Below are experts of layer 3 (counted from 0) of a mixture-of-experts language model. Rows are named router (the router's row for the expert), gate (a neuron's input weights, with its number), up (a neuron's input weights, with its number) and show model dimensions 0-159. Each number is 500 + 25 x the weight over its row's rms, rounded and kept within 0 to 999. Numbers have three digits each.
After each expert's rows: a language model's description of what the expert responds to. This comes from a sample of Wikipedia text that the model never trained on.

# expert 9
router:482519459544492500501474445526506478494486515462509493501508500473480535492483502512520538496511495458472529488481481492534539521487497485458495471553532496513472473476472527531498530542492470556490520474518466455473494494533525499492466528474483513511508444485444500515530478538528480479499521531443502486527493470492474521519548499479545493512506489518514481514517519511470476528453479547485527510512510446499497488506491482510517467486473456470495512522503458512502500532495490
gate0:527479485510511455534510571532490471510522489476476468503514492490465510504525528453516507452487494464500502529505487519464510479447488506508519455525520524509507498502501464514464492488486509522483548532494514512523567525477498512485467535504521525482477502532538424458492517500518559522481492532484485531460504503530521509480510518465525447505474485492513529493488474513492519494477482507521490519461518476505487507501539523480486479472474524494521507470473537490513515545487463
up0:481500531468503471492475499495517476507497497502504489478515523540466489477446481472501492525511529522528516493516513484483535493513497476532518479488535504445453532477525508456499532548507503501502457492495459503499545526489504483501461492450506482489520562472491533482496442506488473473498504478520496485446505516475519542511495485486492492494478487496515484450516493492520508530561485533467514477524509561498494520550502460515503553501460463502486522516517489557509471494477486
gate1:503469501481543506487509477505441508506502534506487471535494495540488518505514510513518530544543478477475485511480503510510467510519491495472458467539472487556481499461523555504454478512492516535474514464538511468508493491561502527504488479476490514496500426516461537499520517494498510487504530487437529459516483476485485565479509514514523520476542504484473492518484488508511513502456500518547510487488520473516535481561507501489497516493503521452481509483519503505510518528474519
up1:504461515529447508502443520503497525484470445526480455487511514473509516499466479512471487441435539498539520539538470524486516493475536502537480464502535560482489504495513495525529465532494479489496501498487480517529461529494503538513482502513495491481512516508524484482457500511521522474475519535473512504482545522500505446517496500470514481498486473522517492526496539499498503521531524476513508530452451524513474481519506484489442518479472483506472487478498497496475493475524459
gate2:510484521516501500485483499479508479466490494494477512510498485492485523493509498527514503483505488455512511508485520520508494468494511517471494499507499472510544465495509507506461498492490556522504533519496493454515493464516476484485446522491472546474462514527476485506477518570534481506484504497510488474534497474483509531477524491545516510472457481491497470490485486495473478436446441505538579471494510501513511515502524498550535512439508452505523505500564547476473526505512487
up2:485504518488479489508518539494507507524514535504534476502504511475486494514509531483466471511556534530434494511516496468472454521514468521468510501489504518504497521526502492520519474494490467504488457537498508553481510487484535476527464526478493487530502487486494516471529498483463485495510540552525504460473511530490524441472507506480484485459524546493534497475489512494480554473528523491452445555501475490525466488484529485470511497506478499455507479500472486535513471485473549
gate3:495487470543529547484516487488470510516467534502475475507503507484517516530500512508486493494516518476472541532441509494491521503484510503491496462509524492536471462501543467515445554462509520497517508511522480492505514531506491503501575511462506540462396494502477503505480492509526498473563500492464486530500478469504532465491516490523506525514487504457511502484513515504504466493497507513475469528481456555520538474495498522492513514484489500479499552524527480494499527511500497
up3:510492508495504484455487509506496497510537518514507486469519509502500486463498487485515500485509549469513496496541487493488493505496469510496486531484520516530485501499455502476511506507509485459498499510471488486500491500455455518470490480556509458514565513500536482523456490542491493553465501443531517536491478518551430526526480493502519522502474474575505494524490492511499508492477526461516519467474532520484507496502512477491482488472489471537500483439439542508498483466520456
gate4:459516497520486501506506484487520517524480505522512531434484508494497504478473497536509544498549550542503539504499533494535531487429507479508458483501497518510472455525477500516514490505497440494520485514530472534452484487533535481492538511453499537462525527454498477510523555482479534532464512497526482507506491486490470514523496564523508490477512492503504521518520512500493512524525515500481513482538460486497510491517492471477478496481479490496500492569513468502512539522484538
up4:517549520541472529491504474482504508500472531486528506457465551504517482493478500495529502529511506534498502484489519475502512454464519478530477509503507455496498490499456496492488508558507481545495531474495445536477523502539539475480510502499495508471555493506530525513520529482520493585444504521467530515468508498509492533502504501483503466501470494532493507446510490480466468533502498512485528497537522504490475522516553475489464460510509500514482541488492501534508507483469543
gate5:507530484449521491493496483515498511458494512530483504474490485522503469493488483474513474489501579469516475533512531473474555517525524494481544464470531492454520528504474521515540504482492457487520505483511455534514488495528512505483540508475534525553490515509508445491512439490476494505535534511463509461495526493480541491526497491462502473524507454554508476511517547495493489526507513506449495511495487529479503469510479529463532477492489540494500503520465512509464511502496513
up5:521467472503497504493524535532503476514480508519513446512457505499495485508518506492491521536498459486471500503526495557468454473487465547506469538517496513520474480470550470502458472460494530497490507514538502543495484512472516490532458508476494464469494507577500477505517561455528535521454502453505512505517494509512494489479503534505491513471495545482506555518475474487509488538508478539520494515475506465519534488498541503509505505485490484497492474523545456498525515493494491
It responds to: Place and kin nouns. Common nouns for places, directions and relatives after the or his, such as city, town, north, father, friend; also final digits of years like 2018.

# expert 6
router:454506499535495505473468511511488484501492509472508490480514475461450538480491536506522530473507509481486486515481505479507560557459490472482483489531520537525502489476508500536494507547448492557449518522535464489497520488494534505471471558495494519494484450474465476500511502530488493507492493513461530500521492464520468540504545498492565476533538489527504522519523528512474516529444471503499521498466472506521491504494464488473513484461466479479516496517521482501499492513517494
gate0:454512501523557479473550512517477543489451478520492478513560471475462500500494499502486487489524534516507483506540497543482523488483482467504481509528490525547493508535507481527504493475455525552514485486506459502488513516522489498483473522517480514489463502495511502461440460506469512452479515478524492507516528497482486512460504519460544499520510482497481509529488505515491470514478521512510484505501527508487496513527532450475503492454526432493524443479505455505521530485487460
up0:490448524521529486462521499529499536522498474497475524499498526474481500456494511521485534499499498481500489498528495526526541491454528500498457507558495540508512514490482515495528487457510514496508503560505476503494507519528504546507500463462543476460506480463508478492514514496529528481581471476505533493520476486522558527507504506535507517494503513457473535569490484528477520501497491520480518498487494480497524521497548485484484556500480515522498511550505454497520530518464511
gate1:505526508524527488535463478545484503507472538464506486502479480464490515496514517514523505536468532499451513519485493493508488508513479480479486518507483480509477500487499505498549513530442455520482483489509523509476531482509487525570467524498482514563481496477484474486463471510509492513535536496442548538507522496509492511512528505466543553504498503502488495502528498495439471487434518496482504508493473513525475510430467498516494452504501505484490486511506497514474438508503473
up1:502536535477533519533506502477472522520486496472498528514430519470486510473503563500519525510477479473464507448483489540473501572496471503487506508482511455455489540513475482462538506505491517503480510491490508530505478501499514491505482499487491464499499522485493449502540489496528520499512481529518543495519446506481541486541492497500482476503519494517529524510539524483480484535434503490448490502513475525531491517458481500511512507459511492527469485536555516486498525467529507
gate2:475543469509486493504468473502529481498516513514516448480475490521511505474465508527514514497527544509469508485499507504492550510508507440527519481559529516519479483474492527530494501538442505484506516490547474523465491503546503475499528528496502487498497474510466518480503499497486487494483539487502513479507477462484463517511519540512510454566570490515511509504502538524455536548498505530492507507494500517511478517507497485547517482494473476484544487565470491510503479543484460
up2:488451538510529509511518450507480511476483515504527521509542512504489477486504500518504486571479473508501521513533511488502475509474502514514512560494462497463470477528517522471521462479507508486482474462448463505505501517510448487550500480482486489540505508512524526482472517507484520463498438461469495463534473492466525492526490468495503501536542506515493487472497449510528486524508453512464499481501487481505528537495497519511536490556545482492500544505492466533487473481488469
gate3:496495497425462515482507484508489551493487493459504485447498523513499504521475483559515483482538515467529490492450479494536492538505468503472545523521509549515491516503459523523522534499478482474499526522546543523494460574491495489487539512505496536520526452518508484480522499502489484513451462530525477539541501490502491493495504522539505467539537494499509492534540498502483513491516486501508509483510524503497478535461471509471508494486498477496532501516510486492464523489545468
up3:485480511511509519512454540525495486514498498517476493502443464509502511536502520544502524502500513469490465528503520509546480510540464503515511473436509478497533514468502488473504525506516508513530478518528556465519499515482501500480495562500500517498493505502508490477517490544510508457502479541501514463474500527422468493500503454472505479472518532534509500507498543539517533502548507524509489532479510512491478505484429501565485544496480470477492515511527516504490496450491511
gate4:513541441503471495497477525538533505512503519507526477527508491478496512486509480465510516465531525481503536487511447492513519469477435491493475484528508543503507510490498537521461516516461479502467542490539483475475504509528451489467491517482508539520485463487436499515471480503485541505478524505529514526499494469495475547524539476508540512496493477493531508520496491492462528513460490561491491481499544458498495457480509462510491437490484493488494497486530504538493467504499524
up4:518460500554532486517529463529466470484511492506510457515472457527492521520488495503493487508514481517490462522528493520517453465471518495498530511473479508545515542460521466466448431487508526478507475521490536512487497461491500493536503499475505504497506535497507482490502480509506495495491497507509472491525542510480485506522501532469488465506506504481489488467534492519498489522531546527581522469522551506486472525528462531513480530536481510518514488497527453441464516487492486
gate5:464509481494539472471424458505495464515489537501522506489476463545462462497505548532533479493518506498511494513523491487493500498473465452508519522538508495471491481429490519487497489461497450498516514511500496537497502478543510489498483516470485507508485544494458497501505477521488476539513519527503481497536454477512486502494528475526515469545501480479509496525512502491504499491520507504500497491519481443532489560457488469528521542495478518482555493550522452519504486521510493
up5:455496460491521510491472603529515502469484472438484490505494472472483500463508468522494493484500504487531477488471503434496508508503492500479486466476494528505485515478502477531526523534478524505502525532484507488491505471494508537447503486498472494524459507496483513538527470524469497506489491464539515481524561499513486486481508529528511507507505476582566510512524492509501511507469482498487518525492466511449498459517541508495499524461490519486513491524505473486514518477520501
It responds to: Capital N and "an" pieces. Word pieces such as N, n, on, an early in words, often after C or a hyphen, as in Can(ada), Non-conference, Nielsen.

# expert 28
router:457504484516492461496504484540494509467517544476549501480507487463465500491495528508538517518485487468452515500499497508481551508503484501469500483533559534517463481476509530535508514522443472517499531519502466495501534495515507493504463533494527523500489473512471506476498504522518493505483499481480531481488516429527480510485536526489511476538528471508500493531539497527442486546454459533496531482503474488523495501509491465493515445482478505456561490521510488512467513534514500
gate1:552531456504491490449449486504515533486521476482520480460449499514497489524493511501521524516521528432484464522535499532512497532491471504468460520502505513508489483507485560565534481488481459513476516515519526504476515497509509524521530497464519453506473493498465517487478525521532495500476515514466533510543498445512457492528511473462490486496539497520487528517477500490505477458502486492539521468498489499475505485506492542483545478510481488505464495493511511497469512549472535
up1:501525466551492473476530487441498464486499520522533542499463510480506548510524508523521497483491477461496534467473510508515487497477492502486541482456456507512500493488476465466513481482534487533496504474494487484540497460526530504519564515550537511538514512519510467545513533510537497491484513509489508521487507484476520490498500486474500499514477519499479491449529486494491447488455488506521460543509526494488483537516543497459513513479499521557490548532544479499490509508527472
gate2:507530504468514518520495475472511528532473511476499537513449475505493475486525563531514526505510564494474530458465532510504552503480450518465463502466499517472493517474487473485502468477494471468498509476496518506489474494497536482513516537488485502471492472487506472503535516476485511481495530504494554545482468515518518529483501512498521488497499496513527521501529507517481485523500514457482488509515474472509532523502500448548567511545517527460485557532523506521541519514521528
up2:504502459507524427515518499510474486501508497527508484519500518495512496512475463522530523554481435515471551518547466516488493528501546507477570449480508430483474465489493512489497542529519485484529517458470473488479479508540472497520494482555530498486483510501508535497474545491541503526505502502506546525499513478498466499498491525476489520498509489502477470486507465508501456512510512544494524513490550519504480539507493523466472518506517481500503520497473515503466481503471518
gate3:473509495545523491476478477509534482493486505477534496478532481479468571503498529464526531497494531486480514542525473501546522560467495521481521492505490511541492479495499530520501549528475492493491534502536499469517489517518509473486513513466525509528512468480484518506515490493507546479529513490498500508543504491482476536522530475426536525538528516497545473507546543531453475519511510515517504525532492470515492479490489456473518490486487465480480522542487473516511513547508519
up3:481500534520488527536504447480521483488537474522504478518535493459502539500535520451486518534455501484504489491510458503510489516499533549508533534477453504536533483511527520488516532506495516487504491489487529514523472508477490494471515479469529494508496510508508539522506505469526525445477523473488484522518523514457452509504488440451494544551494542514532496503518483504485500495470532522543491528539522476477505505507481485484507487493515483517489489554485496461539528541502554
gate4:492519468489497471489523510522475466472463540520500482480517528488476453464473503462498501520515443475514496519509503499523525509499495486487502494513547491524482438498507495541530504512461501540470545526497488506459529504517525506519457542508534475518479447495469477423516517506508502456484457485480476503486515480507450506514523528512526494511484509501499520554516501531486510503470473516514485484481459521546496451523505472472500491467505481505528510522512482528463520557486488
up4:488477501556521515459482499484542514504472477492512518503494464515488530531528521512493498453520552513476499527518536499507502490504486473495497534509442505496506545500460499489514499476506474485510474503536531494534479483445497504492532526481452510495508545480508525572456472493470499540528541547527511488531494514486546495507493490478493512464517509508512477461494513482489538525531542483478525499537538460482492511476490528555506493495499497486470465462519479496528498472541477
gate5:474540476498535464492491485568487493483498524498520520480507471511490514528494472555547521497498503490484497504472457481493519503481471475501463451545543549542491489502502548503475518523506497501494494498499470520478505483499495491451500535472541521493503448502471522488441480495499532508534499523496544504481510461505479515508523537506510495537492487495515474519507516506478541508483492519499560471509515505561491531504493484521489460516458507452548486496515464545463488517518508
up5:492518564487501509523516503485502461501455513475500467504483544480499487491513553453499540518494501505509522522517535515512468503482516514549503545473443492491499504529492472515508459525475538449487517473491513500513413527490480494495492489487522464521508523515535448507509517507478477528456502487471499545503496527485497511511496526490513474514493497508464540538483515507488483533509493449528497512469480514542535544514517545507491507482512517544490525530477476497539475521468512
gate6:485511493503518471471482497506476498511510525485492483483495455484470539480503497514506520487502495494475493507510518522501517532461476498422518470514533516501457454473471530515487546521454490476497551501511495470501505465495538503495503535482518547528528449504490487518500538509500541527515501523486532469504472489488486509500521545519523510495542505511558494500585553498482473528500487501510496501493472475484499474514480515505508502460473501471558492500575481462494492492531498
up6:482477480477511493527507455517528497493550487489487527534504447473484522522523465518504494514520487518506491468526504531481494529455477517450515466532554547502455454490486585506490514511484484503523514510490470504503513502484505511513563490545547542479461495498497486527501511490508484511501501524502501447499461458520490516541500533521499519486516503495500521570507492486488482492460516482528480485517526501482510468483495480486500458472485529508558496489548485505522484519490508
It responds to: Table and infobox fields. Pipe cells and field labels at line starts in tables and infoboxes, such as | Preceded by, | Succeeded by, - Born:, | Party, | Year.

# expert 37
router:460530461519489487483484463534538484484470514486520513476502506469456533485470509509516552495516487462496506516519478503500531517449503480464510474533534512524470470483479530554483521499494458527499507511538474460495473505512511474499463512490507500513505442464469513501514520565522508494490516528479503461500507477494480516528543508471539514535508487554495466504522509522482504515481487546481532491522509471495509502510472458481521491500426448489503488522542481528503498519521485
gate0:500528482450519530402519515511438522512514506470485496516525468470489477481459476485514486466498517493492525448517479490526519503521519538497489429499502540457465517515507482472467482539503512517513502493506479479493480518496540544497514497503488515509492497527466492531520500472494535500537462508527510508495459486516494527506507499517504476483542490514519466481513490475510529505482505497495505529495515513482445506486542471455534488451497504476532531502545498457482511474520537
up0:453500465502513508494492513469525581471500471469492494501487491499510510524505472488503517473459472524520512499527527486516496542498523477499514497492520512543485498478535508540470463514496517515517508498492541519464499525503531492530563488540486540481510473524492485475466492459465535501534498528518546501501487520515470504461495522499478491526502518481498475482464537461506532515514503483542488589540501493498481496483466489458511521505505507444538500512488512516507506439477491
gate1:513548472543502506507491502494517503445509520480489534483458481478502527516513479483512520480493492517512485496538481522487528521466501469433506509509552489511493437482478556524467509505484478448477492516541497518516500496503524502500533502544494516565468445500488471494478542509475490554486533564459506497489460469511476506512522535485508510518507469493506539513478513482477472497476467481507519520488502469510510499553539509476537477473487492496526493497506480510519540515487494
up1:530480503500474523506471487513470470568508520529512526507520496512509461454537544451524464510490488481499529489511588511486498520487451452508467542504500485450478487499530470501512484463489492443491503468460504502488469494486515528518511521517469513487487529456497484487529495499477497514492527457452482534482513514529505503462497466546513505501521513465509487489521514519498536505484521467550495530503484478507541492473463500498514527530494497515488532488507515470487502464526531
gate2:486486475512511501470467506540556510531522491470499479476477479478505475516506507519518516477534544529495508525532519511514497488485431468503462443486524521546490492478484505537506483536471482474489522527529452530466497502503467494493487545462506504547466492471456489470503496511498514490468489543503516539515488481508467520481523505505507486478513478501495432528519516501491502530467491513473525499542475505521475489496509502489530506497452480490478463534502502497496540583529499
up2:467508515530529511474525489523524528505472502482510484468520501531516499509488565493497516536565547500512490535545508501482484465481449472511519500525470469519504496525481499482495509500506480519498517500517509495517513511493466452532478492450484487554481494550501476490491523525512529529422500471481487511508488512490504496532495518475494536463488527519486503475491495497511461497509476515513522432485483524497546522436454476504473503463549481490524476517520497507495531531493468
gate3:516486494462485487494520528509491540478454496494534493463506475490482550529493556509493498507516549475514494512507460480507530507513490471502495519517501557566498493494526504500464478485486470526494540495506522527500510534484468499499516504508499513467471488529474438525432508505500515478510496483507524512501542485508488512497506477469481450505492527451485485564531495496500509515517546527486537553502517474468519533517459473486510498489441473497522516548473500522495531473498476
up3:492505462461498491504488473524472520470514489536495501494527494497479488506538475551499509502517515466531488541519496515555494509482528479517444497494544520533455475492483534536546454516497446515490474498501437518466475487521499557506516482533464501510496444456471485549530484519508503493531476509497487509482509484468485499512507483505498488506500492479482481517532467469501492521482509473464496550511493482468513484542476476531487495539448491507514464475493526466498468468491514
gate4:518520538498518527470480542502543524508483516514512481496470499495494485539471482471518527455524532537479508488542545519458504500552486556502504494464542508516497503475454481546530489500489464448484502532477506507499514526505500495567502503515541482489544503477516500516426480517513508499530503524521488459499461520489458486492500501502495481497503501513568517501486508479496526512490484511504526484469534455509481481528547462484515505495531500523546499488509483497494473528543493
up4:494464474493475507513549493489439515514496531564473495482555485524518513459479509525495524470483517471470484513494471479504512505471467492529502491543472525515488495504477501438476513518502477469507503488524509511497507479457488476487491478499494522506448482467496474498528559482503532461543489505480491559509521483505532443447491559510494507490502531525479502539534506541499480496484528519521495528504443485484504447469478523489512512524518501478501465496492475499485479485488491
gate5:476493460450491480497488560521483525504502488517526482522505500494476504515469508515493499451519520514501506498479495485492557500512481501535529538494507504469516490499542483546450508484492496502538483555536513528506534532503471501560473500471528498450506492492510450510519497486479503460507466460490506508525449492502513490459509514533506483496506489463514508510497523489498499516501540491500565502501484470460496499561457521509561509506489461517497504548489461507504477491527448
up5:521501468447482496518511542525458496485488473511510527523464504500454476493569468494504456497493462523508521475455462532473544474525490479498518500518535518484485508522485500502496494522501458534529503514484514542516551517472454487537484491513516480471477501516471492468515519497480515469499506530497539481512478500532552499462497518506499454527501482501512485496536490480513483467449517476482488569497471459507496482525474504484521479527484543515512476476530470551502495481488488
It responds to: Nouns and nationality adjectives. Common nouns and nationality adjectives right after "the" or "of", such as household, church, school, party, German, Czech, Greek, often in census text.

# expert 48
router:477507500529497484502485513513506496485457540488548483474514477474455524488478534527519549502512495476468515532490493486509517521490502477462493486524541534515498472490499539553513518526413486506500525508536462473488532529516515486479453549451490530497507482484468481483491494531495502488489499502491521462525519458492486505500539511483535486534508470511513484520529537525443512540469486526498549484499482503549492492508480488494520469478474467464501486514520453498484472523530482
gate1:478485459503510501506469494531535468482504528493526509522501504474466539514471519530525496465507541490516531533517503479491528493531476484517546484459499501505476495491477492480490540502518490549488507499493472458479507509461477518493476533468549503505546478484469491490481477509519473495528485523532513492506527477483505516504527442497505479495474482511511486544497483538472501483442494498502548420502481508523497468463484450491519465554512482512477516500538466509470515553504455
up1:457492504486526475491531530503515492487582480479504461518474506524490558546490437520514439498519487505485457542502460492491493500537479443528529504473466476520509503489521515499507498534489490519488503517497530489525477454518533482519479500481520497523565476504498541471513482507518468548488490523537539465505533517464511516519507510480482517487534514511451498496480515513494517504512458524486524520486527481517510519469467482533483522525512503456490477490512492533505470489479516
gate2:503509488481523497492434553493475525487494469510488518477505490508480501465492490486505494529548516453439476514536506494534505501477486452501484463487510506524465501493485480476482501498495486516505514542602520497512493520507499479527531502446486499497450480512458495476477527497459474521471488507506523500509464475511532514494523515478504510512468506487513518549508479513457491463498515482501505519492489505475498535484461536529468493480440432463493490516497499499504555490505492
up2:547508517509490505522501537483517528544516491506481476531501527500503516551500490476503444450513482516525529452481526517515512508523513529532524540520476491501493503468510492519509494477506507531478481442450477492517494500509503518470522507574515581488537527500490489503507453499502545464530511528449503482508508509447549515492502516507507481475510527488493497468507526516501481507471471481504451517538516519507500477527485525507486533526488504502510480492454551503533540484504488
gate3:515543495481493526457488461527487467536515528516553504481528527490503534476497454531521538528491492443477500511503490512489485543518492513495502486478546519501500441477503520541521528538503448528491514504532481465465486518525491498507457513492533540501485485437465505487498493517525505526503533517501526483547492472503521521506540562475541484538530497500497475504508498508485496545509497504523537496491503518536492466490499479475514477514476481514466485523521460493438489494491492
up3:503487497487459533520503511478504487466511536485501505527524505439520485454521502500472535466493519465523503522478473523529517539480502448496515572537537534542530455537493494547482467490482513504493483516497515492520516543505502519556482532440478486519488495494537493496518544507484508492476513495479507492453523502532498493502495550507512505492488454525507528512482525492504507491457514514491553515536494474464491483531485536516540482504519465484454509498499531493485461495527499
gate4:491495498537531465501488546515492506497503536507473474459523541522460525510484509504534495535491502490483496526493480529510520525480442457528545533500503514523477461483487470479506562497454477485481548487501466494503468473488509492502490497516532506514520481485512468511519472530498470519477511491487514532562506487489495505566509538510494500537532479499470510501556533503476470548483480499515515502496503519513493552518440478482493529484495497491538469523547478515511539505510460
up4:479483557557538526508532549441502554486498528475434469494566529488500487489495537505504461507474461471531507507500511515466488513486485458488531529509468492483501522536496512503490490539512469460499502522512513479530477510495456512520491502495475523557529489516511514508515501515498531502490571482457468499533461532479506493530500487539487517500495498488482502468534554498506460516508492526511495471502481507501501469499495522525515553469476477520518515497488502490519490506522490
gate5:513449501534493467522513496546498485494492563443475474506529518456488510481523516471510529472492512515520520509470503529542494514494488496489506522491486537549470444529450510495448554572500481488451478543487503468502477502515522504472517505493518501523502496507500512503516506522488484505481498531515497497502545478505451496505505526502495521479493498513530496546520447497518484458477467458533519478500515556498490455508492507456501499487504517494464496500501483483506511505560477
up5:504472490477548494538505567468487533514516521466513501521483527466495528518494497498513494521485495532511494493502470475439509517481532492535517536517527483481506500491523502483476508506479527509528499481478506482509528524525464482493522490532473446517519489478468499504536462492519473476545530489512501467493533487495517502542515493508497541484500474512548517438516458500482460439504459556492473511519476549515528533523492503514478528451488474492522500501492545553480493495478501
gate6:471469489498502465504548542525499496514502530500496465532526495512460493517466505523501517519495511492459515532480529547469509519500488520449487515522477513544480452494496466513472529498466523532477510497497501438494490481533523502508489533500499523486489503493511533438483481507520465546534514504544557484527515495537509521493511525479509513472524524511487531526503519554437500518510483501488498473514501539543494477510494525474515512511499464513532493487503470492440566522499508
up6:492508495483479496493532505486545525530524529486470501545487496541506461534477463513507509498511530489463510509524529558484497509506464540471482515503522506527463484495506471510477507466509510483472503498493486464499434474532507532550525525521481499486466506515493556509479468509503466543545481507559511466504483489508489486474509500461478526468474465533463514532490519509466504478502501474469506455509487506487525504475500509503482507529506485525535485526507455485431558524506511
It responds to: Table cell separators. Pipe separators and opening parentheses that follow dates or numbers in table rows, such as "3 Dec 2000 |" and "(#71000637)".

# expert 24
router:479481497547479497491499513514500493522476526473528480491512507485459533478451549515529496488495469473487506503471472471516525513486489465482512496506533502552486466493504521534492542528459482535471520499533460475495528523508512489490493510485517530526512452480468520507508508536510474489489484510461534476539535468511480533508548485490525483527534483547506480524514522558444486514476437533504506501519482495545467516510482498506518473500455471471508493523484484538475511531532463
gate2:497506525464476527486494503487493518465492481487532504473535511513483538464490534461520469468515486480483481513494498464513474534500465482470518533530519470491533521502485518519503467529498518489448501495489511483519562593500531492529481496459503514546535510515497478507481517507522548469540521517488507481570529509496433499523508499472502501528542472501551490498477536526506495521513466505519507516475478520494477502478522518535521496460494479483481544492470513504527503482505478
up2:467533524556510500476501478491483482512502498504511525502502518517506538494488495456512470487534500480484512490492537472474482484518522502488469526536491483546523497490476544472494493496516528524477476461494483520477533447491480498506559478502519513503536506514521510527462555519539475516525524491457514492526502487518438560550502508514506462513496502443496492523510503501490498547511551535488490472478545541476496533527481499502448490489464546532492527470474483498494512509518481
gate3:473499473482519464502505481502537496470479525514513455492526479467476501504486528471518504522528555495488507558524483517500512525505552477494527486535528504555480491526481511492507570498483505511493508519495509479455524498516488488507475517512517524540490482511502490516517508511513509508537482456498552500491544479479508522501515512482530491526521448467497494529497478513448500524490493496474489464458437553498458477505483495508502438445495488496517540472491499490485525539478456
up3:506511474512436477554510468484467507525504528531496502493499511522489474507516492477508490484498482493497483463510500490513489506535489532476566508486534504572504488490476545490509528543513483503488498526458494482497521513464477459524494494483491501491502532496472515483479516525522504479420524516518512473482497501532485455500498500515493536477542504505511456487521473505529542485520560517502488520519506523527461519460470507530521494517469422519536506499516522483481511457540498
gate4:488526487527503486499491498503495536503501503478514446488505491454451512583537535491507537478482524521490509515488496525507520502481478464495502507504552537542471510461477492495473534546474477530447523488494532500501520513485528473508532525520523505495491466484486477520515474488457459528493503540458518513560509469470484539564534496505535440522522492539529513471509504479480502511448504483491497535523534503499487505512479487509503496506468509481518494474486468484505485479476498
up4:503477506512502559498480509495478478496506509565518466547536484452501469520502491502465536436558510488462490496504499498465532482489505457482475527522501501505521499506525524513501439471521544520552459508475528534485504495537511498511461501520507526518491539488520474506478555477477479519525493502543491506481501487467496499454497460489495479486452511491503510478494483456480513509533527468460487473509529488494488497549562486493536500498530470499505501517508485483532488507500513
gate5:480483519483486477508501444493528488498500521482476532462541520535513493494492558482563547542481469453499531508494511489509493555492511503488529491497535443487505495459488517500494537526519510486478500490518471529497521493560465516484520520526536531521518520533482506497508509511438488485493486540479529484485491488517531489470508518480515478507546507500511517465541526491499445519471484493516459510479489463522460505520483533530497510501477553523530516508518513506484488524476545
up5:486476505496459497528478461499568500483543478500521529539496510540512466494527534474515514566519490466466513481498487488500496523520512490506527499533530533504512556442486542494516516488522472508489485502533492497476472504521475512500461496495497467523475521510514531462543467525445486459463541513529526509521422486471533474503494479484498463529506467521488525520501525481511514474525478515471498485511509502499471472523454521516518488517495524488497521476502538489506507482460498
gate6:514494462535509512458451506490490476507456493510568501481502500493507473484530513481503492506506503486492502508483505495500496507491507493500469521546466515518494489476520520550544458499473491510457464478498507535476515503471466496547490527483453526532452507543466465504501557492459488519492501503510552499520526492474485510514528499485540453471503515495549520502508517499473484470450473499495508523500525500510524465521534455486502543466516526455500484507552497506454470543494512
up6:564518517482501440468516540511522520488461476453480486494489491478492473430498475522471481520532526517530476489525506500482522498487487490505530520503481482524472499501512505494534493515466541489472473559491547515512536513502477543506515485517474508505514513514521530460444531490463473514495541499534534502515517520491517522485486517534508461519509511483496478467518492488479509517556474470438486504459494469473463539517481475456476471474483507524508524493497510505489486517534497
gate7:484504512506520485455502493542497496518466516483516505471481480477503538498493525488552558469544504435486499522500461487487553523483478451462523496512479561527491525475471536488511464513464460490496562479493505486514505548490507511489476494478525505524473491479480507468491509519522529525492526517456521516509508479516502506495526500488524478558562498507481515484518502499463482519490469476498502499487485475507467470522517489482522487442461485487488470529551477523515496472511515
up7:517490437488482488534454450486549495470536521494496511536517479492494482495493466530480447521501539521502550497488521481506482490515535543537487474509532487450489488484495473518489549448496504498489501533516487486479507495478496508512513513495492541454500476524511470503522463497501470526520480467518461474504548473487487506504509497526481517492478460479567463502484504510513482499496478527471498485495497494489569515481467503519492487545486517500507515494456527451456516537486466
It responds to: Sports competition names. Words in sports event and league names, such as Cup, Championship, League, Quarterfinals, Final Four, Youth Olympics, often in results tables.